Below are experts of layer 6 (counted from 0) of a mixture-of-experts language model. Rows are named router (the router's row for the expert), gate (a neuron's input weights, with its number), up (a neuron's input weights, with its number), down (a neuron's output weights, with its number) and show model dimensions 192-255. Each number is 500 + 50 x the weight over its row's rms, rounded and kept within 0 to 999. Numbers have three digits each.
After each expert's rows: "raises" lists some tokens whose logits its average output raises strongly, later layers aside. This comes from a sample of Wikipedia text that the model never trained on.

# expert 23
router:449396530449410343461526485510559472570540544503530499473545455511505519444461489371496516478524502516504479486535456479513493448505486463487313542524422539382436514485529519500498537546556498
gate0:455480475500521542532482529497466529466592520484515486586479534513491615450500502496482423411526522507527566459538476511634535510506514434511463343527544406532534527490510455553555559434537452
up0:394444518448492498514439528442486531502496494404575533531560444546462587397422431572532576521512558490532514481485477428542472402502492459502473444489455413545556490559622543597605539476602496
down0:435457479527530502460552556578460512518475594648519572416470471454477524495518552496584466452484546480456430582460464449442556535545363527595504482524479530478414559415437516435495488542458474
gate1:513547552541492505474556484463508459589544500575502615484525472586487448484412513482516523440459437483522491499543418489523541461516427430562500526458407506499483455491419457553546497515525485
up1:512518458498519556491474445553464495513432529516574403541521546474538486525491493547532560436518487582594504556497464474460518461541473550532445446554472579469401489437463500481503519542549472
down1:498483453583461543450534517494498465534418531548435486512474467528468365514571543528610598553421516484552517500529495473498560562502504411535518553479493556559398428412511440396464476526528484
gate2:437505489492500479458531584482445440598555578533406522526510468490549512556515533424405491496590418503595456479511481383469480419530452536493544527458466438473492547510534461519571470480476486
up2:453493462472572567479467448495417503541448571519440594449414511492500550524499474480546512478559441454525538507545393536537534506605557509483558520464451466616556503504574463519458545475504451
down2:500520423559479482593478391473446577447491436488466513538542525482507428371456540588609401605576536541469474392515480596462468505427595514527481558464540650536563413527525506526434562531616533
gate3:463543448477454531480552632520501504521456407584538496539445457528564482486494441538520586461540437501491382536559514529449548461560482452492489496582370466510462577492531482540465449547430487
up3:508568523554563538604496502505462537513585583522542468471574460462496495471478483539516457470562534569547436453571482503464540520553539491477557604492596510463546465486481596547548471562406591
down3:526504540470487570533533443584480564464458468550454461457535471545464562522487474519549526506492526473419490469488524399454605472504524512577420471476509363442445462463494448574483475463446542
gate4:474501478523552548471462521455467528580567466541417415567523470493490502535440486453512553399564397551509479507499452482493586441574503416438520346514405497498546478523373510553445521407435417
up4:487523600551510523486529449471479518464527436478546425621484466478532483477545503426502424505484484529454515586518516438496498457485548545481510561400524528545484485496471458514443519529415547
down4:506450451526547475502461470499459434540479431566462572440503448375461484548503437511529526507533575510429538612501502473497530510541397540497554492436437467557475481414448459511490499412518511
raises: "istan", " reasons", "-century"

# expert 28
router:466593496484564573493503536508531498484549589509436493495524473530521516493409589458495534456465455467545497531510484471535493441497473581544457529522618490473495543460440468367495466411560520
gate0:523547466563506450422592495485493499530395406473651534532567528530527572510533476536606537496596520445566488390542546515459575552478508502579462546443470486525451503519450516557501442455500514
up0:389503498528434575545427475494520440496486458529559504584518510516499422512541502434540502500472574399592502570493499567555502497471520488556527520453505533445407565472493555427460523400472500
down0:550459633488468521568514517540586469546452537567484570440510450415431425489438501603530455492558536497481458399506432407451552563617433549488474463596540549509464467433499504476520535492492415
gate1:473494501472551510520524465599489512485475503502487487554535552386498474442489544554558590478449395440491460429533442514476535401517492526464499534507610525483397369542485411514435556488481498
up1:434508522481450449600482547464511562516469525471526598515573563603495505466464494586501499431458390564502492546488537557504483513472389500425411432460548488517352509468477398479581486464511416
down1:423567537467573532486590431475446450535497500510432478514501517611554425433565457537421510526485540419577539508500454497451549495539516474478466653470473481514566481490537505363487469489533534
gate2:569538570532475521552437534472399535483441499473437469434423530526459503467490556528485578536573565544422431555510435466490468515528414455430595486425535401507529502481546561554479452540535502
up2:511469438521427568502414599383437550510562413445452555497558556469462425447434586456522515548560608562484501505449453440477472509533504530465604498507460490449520467527454520506511545499473510
down2:538536424473519426527474558431515613502537571543476582400453513558506487565503568456534461567475551511517516495507505531501504407575552390443528517449501579627457516544473552498478451524492553
gate3:458509536495401497440618599539470466471600499533509537481491341454536540493508423474547596482460553425434446492575516472502552490535565506549418511533597341454515540528446514451586470511483479
up3:477488574437535578491551470566540531517510455573500494534546506542389523555614438507528464452434574465480453518550533514413530479480557512554514443550545502452461489497447482501540440518487475
down3:600455515516520431457436423463531477491507423393485509489459534500462524530510473447440551567578415532470632479495499515361554502449592415525546449452384563542504423583493478567571533496473512
gate4:469483599528491525513534435573458430521534561461574552449557528439525590504455474505476557520484501525553499451582488548520503452507488520434498510529493495535517590549536459463454482469600541
up4:568582527527500475491556516531505560496522502539545537562459559507447425467507543360454421510516470473468515477470464477437511555492425462480503494547549542476511429446456559422518549526498490
down4:506545489425614402423471520478524579542521443470480549487563539547542457444505531524574524541409488440499479485558493496486495529602451581417449426529431466579536541474367488481545509451509511
raises: "'s", ".", ",", " (", " ", "-"

# expert 36
router:330494492440463554528532542446557493450497433507509487466520526526443452518625544571592504489586398502495481495495473491369497513515500522446485522509513463526473515505504499395484521460525447
gate0:469503438493513442444484489501429528580507579585439414532542606491414557482539511517439584611518540465525480506499515491473597474538496525474537581549518549461511576521541587506489550447479475
up0:557561484442540578533540582572556558501504510499480571454525399561568544462529532526544541485561439489533499578574566437452523443452513484453504490532565468519441443416367525544442494529539513
down0:618560516490485550469536535499508586546516472533521480438457552552505469533558549489533531487553455497484573552470469472568540444530552479439470467586525566538523458395496430535511492464493477
gate1:420421486471507442520479561456587443522501447456481484520413477571522479548504515578540519470467465496459493451505532556381596503511565436547530510517525462534528475369540508542505617447476437
up1:608480499530512404487508511417474471469578505491471512449524536438565452607663468492545558520593494479575527513557468456510586300545443517470563470512503441473437410478529496480457467428605492
down1:490508440535573510452448579444428434525461547544519410477565455522500493432570514484493588502484526422460513471584430495472531468496551577552481487527510441507557408509496549483504587487430449
gate2:505596550475456423524563501527512514521487444510473482519432512515469529451509498499471537494557535507517494461581358421466564409506427565462525451522491452433433518479405532515457511461480466
up2:474541499540464592510457503482414528543566457326461434525488516500433610474439400518475459612521503487560506577491498537566477540429538503538459573480496533572485510496525539482448418502472449
down2:481529468384483530517516436469500563554527426482539463534499429589448561621531431496450437465498485423469542558455434472514484564480447488547453513431533468523432564481527430479484520500517422
gate3:616460563570447537472430492480491480569480538467419544588459463544502504542552568613534501528601503458512501423503469505528501450595492487413454473632433463483475541408505558531372541477449451
up3:410501407494517524504488539515491548551464520566572479383562563489472489463397466424560428470491488494464514521589474511540480572453481448507414486446591472485471466429468409524611462466448531
down3:475504473397489425490471470396546505509486541444520560581595414474506423559479532596502492393569468608436492470507552441546413473515485515519486423467534506452521447515513402403496515544465434
gate4:533483455534469445505429507441573493634523489462515511560518447509537553577547540507508493448489494419517490580452535417420547581534488472542438507590453487557487582469544484502508584501482488
up4:435559530423459513480589481514427486431438560570397441381558448484441521425444458536556499432535563514474513610561478505553498459431419499450515573468504462540432517445477498437535455487430467
down4:504484467507476544541540535465571600493554585555470510469508497518534551549523516536470446427480505510553506532481575386516485440432530456422495544506466436550508625567576514515478515472460511
raises: "w", "ad", "f", "qu", "un"

# expert 37
router:468486496450519471455434517482459481610486497483478484470563463544485539541392477528497494523512534510425478500496476482506520590500523336490405403538448492532517509473513448500447451479412454
gate0:408446525529560578565464464579481432482557546504475526523520479464454514469481499579532514482410517446545516511504467459510490564508517454453454520474509431506405506551515483541531412594494441
up0:532517529540510521501505490595491503592380416432458498551519502366515434509508522535509520562449457473426519462523447446538529566526476565495521479521426400546517509526584526521506533533563465
down0:563437549390476505518559501451493515539438472468512589550510580597527479508578460538495510411533474502467414583450502540453525578421485533441426510540472477503487534453568404523514544442521362
gate1:494542510399511493498555521546507478585512485498554531457535500564505429498590576462512568429572448496505399526519493524478534614543523505567403540455505497462366557531524539498520438478466433
up1:561482516508531524432535562433543539526493507597519431522541519528559513593525612541550548513485382502405525560525394523410451420541487466409463540476428489464620502506488464485521472424427549
down1:603473463521514530468588482495493511430551510564540477543530556494460538552489496523544491506487429525505580533502515571517473408420537450562513475496456498422475499579473503515538507512493598
gate2:495433532561460543456391597530394522549450513633519433492530468456444522497479533446530495401504440504606562546533466520530466440477488480415548534475491534486494460545426516453554510493549480
up2:512437467448568448534498482470528589558404404500518471491456476460496505503519518443490434506561585491518466487451484608548496547509456603439536524463497454535482418523501468506395525512450574
down2:434460476436458535506449524436463457397397447566491508495436401565487526542445535475540586488560585484514537557477399461450581451510463489520493465615491428473503541414513537453489522496589555
gate3:408515418486471458375491417532496545513477502452493463550494479527560507407511545607421439515461480445481587465475562492479511528514490477568469463576497469437394593512580458455522422432527405
up3:563473524464586486620520580461476447521620492549479508375463478523432540616466590502563616498486426511430430559546507442503516516512465575477518520514487426559490473428511543579469545550460535
down3:517511474520548533501549577479484461542515509522489459497431410534546525515484544516477463518522521423499468549501560515465481542546441525428439544576517532479455555484416452430444457483393547
gate4:438537548466507480473549564602506470529462519565497526500492451525461539477526479535468504549589472488514462528557509448413519489574538487484426506409489545521460586461534504526472458563490543
up4:499503519501477475542580565492403475508437478583504485533496491571461487435551490583511502435626560509488473554418511458506524538571501557539538541555472500505526570464475592569520537477554473
down4:441556484457429434511516562395511519528571474602545482474482447495541462482411482453509524450467509557475501401536596506514436456498491491554566452511527521489517524512511516455587492533370449
raises: "er", "on", "n"

# expert 34
router:551478492543384542485528497565470533495509498552588506496590472493442459504538477481522501526514389496540522497485483496473530513513510556461480593512378523437490528488509446400408656614508468
gate0:508525480472469442505517558567578451476593602476507480510540442497484426541456441506474508549532514438463408510581471435488521505552468521518479557550557490498496517421441530525496574356474461
up0:469465481563538503550433568422564539557431445495530523521485567414549540454472525529547582505515439598474481523533431541556528461465593532499541423527381454517510476524511460459582449523349464
down0:458498506467528519419396496519512536518524488473462454561431543576482433531562452478501528447460526513484496423557521467492554505460617533461528495520533478467577469508440434483591417468431498
gate1:482462486453557551565522459601539509501442568518527517508531523514436562490465544422478513559439535492472471440505495527516549599543462486425472530527563546389461446521358515402551489488553504
up1:471536536518564518432435528502525534446578514466422455523474588429541510345536475500467523510463469496416451535545616481448451485516494481479526530471568561491490545408425565428570577408504454
down1:571483365504451514413496428509567485446524344506521442534476530526574478558487589476462374446511465506500579513475514546507495501509494444609435482590454534428467559561459576472417478476417539
gate2:466533564508497478499539489528513551524477546455489473526600569431583535616635435490550444463406499541470509518475431410474497538502477510452495376574568344465478525434537510541499517557457478
up2:556544556449606515426501440444391545480525487536382481520456503480514461464504495475487514454497440528421553485459419487512465501505504420501506588409514499537545587431609464418581482488486561
down2:539489572526488544460429571491486532528473646548473456424504553510474462530514547499646507453479464510598517511523526423495538469434439455564460513526483558500466396444467537435489505574598519
gate3:472495458454488482484559518585599376550507478502417451506613444474465459507478523532530541443496390452474437592522493516463529387527488522516512483483521427527514557494547518569492445488549439
up3:384432518446509497597489611559553536530422451446471608476460470530484472479503533505447563568436597480510476448518435492520494494545496572507519496499449528504380543500503518532459526490472509
down3:474500476481508510606476566448517616552465556445571477546603411475478496488510571480409457619500494546482597602520551547544469395441574393503489518392537576499534568569455436548424417540421577
gate4:495462499404447512537444495497470444611541458536447635603476463472519592603527554579460486472398468457484520442464494402510493563483601372500538522544464500521499553447491620493449539566520448
up4:411430506489514563462541487480470513516490547572531520394496531495411505499477438441560507449467495533472491437515523607422497422524470559485493515532517456449478456455591398524539434390465660
down4:486500508533526543499524561437543470547514490539470518513561389491537495523464489514441522432507530354484471551542547488444541502517494400558431459554460429502423515363515504504527523458449517
raises: " ", " (", ".", "1", "3", " and"

# expert 8
router:471488498530471533498465497505489496532538486513589599493580487504456516477513504535489511501447569499676467529510501495442538456491502579486540403524574487369490520447400431261582471422436486
gate0:594569558546461532437512495498494465575582535577519472340523515491505443472537465506378523475503496479462488419548534512455528487522419533501545455425568501521468458474508484535567491504435514
up0:571599475515478502539455426512500508472482422438502493475485507502428460457532410454414472457441594532495573441423581498505485590507508447595502479486557492555468444430486439506493501455482526
down0:454464476495476475484585514505524506556510487535521481483448487600481488499496574520475591503542416486498437567495453465461471462502477513566515521592438470512446482427484477581535512400461434
gate1:526549536476436472502478504560510438542465560467465430495551425541484382596465628394591618478505472404550454489519476557539540572564476552436483415494559407440489518426533414504522495469524466
up1:564499469493473531502417480391488535462509527426483549528417520491470499529525489504457519422517536502481452530501548563587406554434465492469414516549519549468607394441521453495449489469484448
down1:517562530490396399503515425524480555507551456505487537498522521468502560534443518534441497497607520445534453538417532463484523558550447473375439480444571553518570471507505441467436514524526489
gate2:518422540483513544488513434475592524569504437506562528506606516518512608501517550500496469453526465448451521445513386546490434429473495545468490412542555479549509581503509543470531453474499374
up2:562552382537445534432522537554416558604606644474542480482509474624571417517501494534462542540572529506509562447514494477491523476490474460526529483532527522481531466615513525490505519519453616
down2:485501436503484530454550453586480480476524542482485506468522418509491409502395504587485516479517430524399570512447511483457434603452508439478575480456502481501496452475507554456563525525564501
gate3:458535421491558487472570453583489520626609561583412508441529451567437476579539549508537540554545505509460505503569539473459541508539496458526572425507495494491521488461499524561511331456513466
up3:463453479496442501553507472460469461551562531528482414533471545494449496466452415459546535436496548454540381542562506525536588507611453521479468603547448401548413487410525433506501483483526478
down3:487487491551442455490534524469544481432480466446479476571532525444528589515436461474479410498478475399527459530594487472625453543526600503521467439465487483502475466540510498443463462506541533
gate4:524558534459534546463523504563537366480509547483479592505494446535465512547626465433538510473488507470533489533532567456491474519568417541509429517499588487515461480491517563402557512545519453
up4:535537487491520498538481495470536417487487512477533508595517512553531539465628523415564462498444441478533496612496490499537480522594480518495489545525518481538464483441521475543587549565500518
down4:527535453483543450501509517417486486505435491477495504506558502576575514411548556533521560517448528494551511506473480487434620448573498492451553568519500439534575485572497465508444561467495456
raises: " ", ",", ".", " in", " |", " and"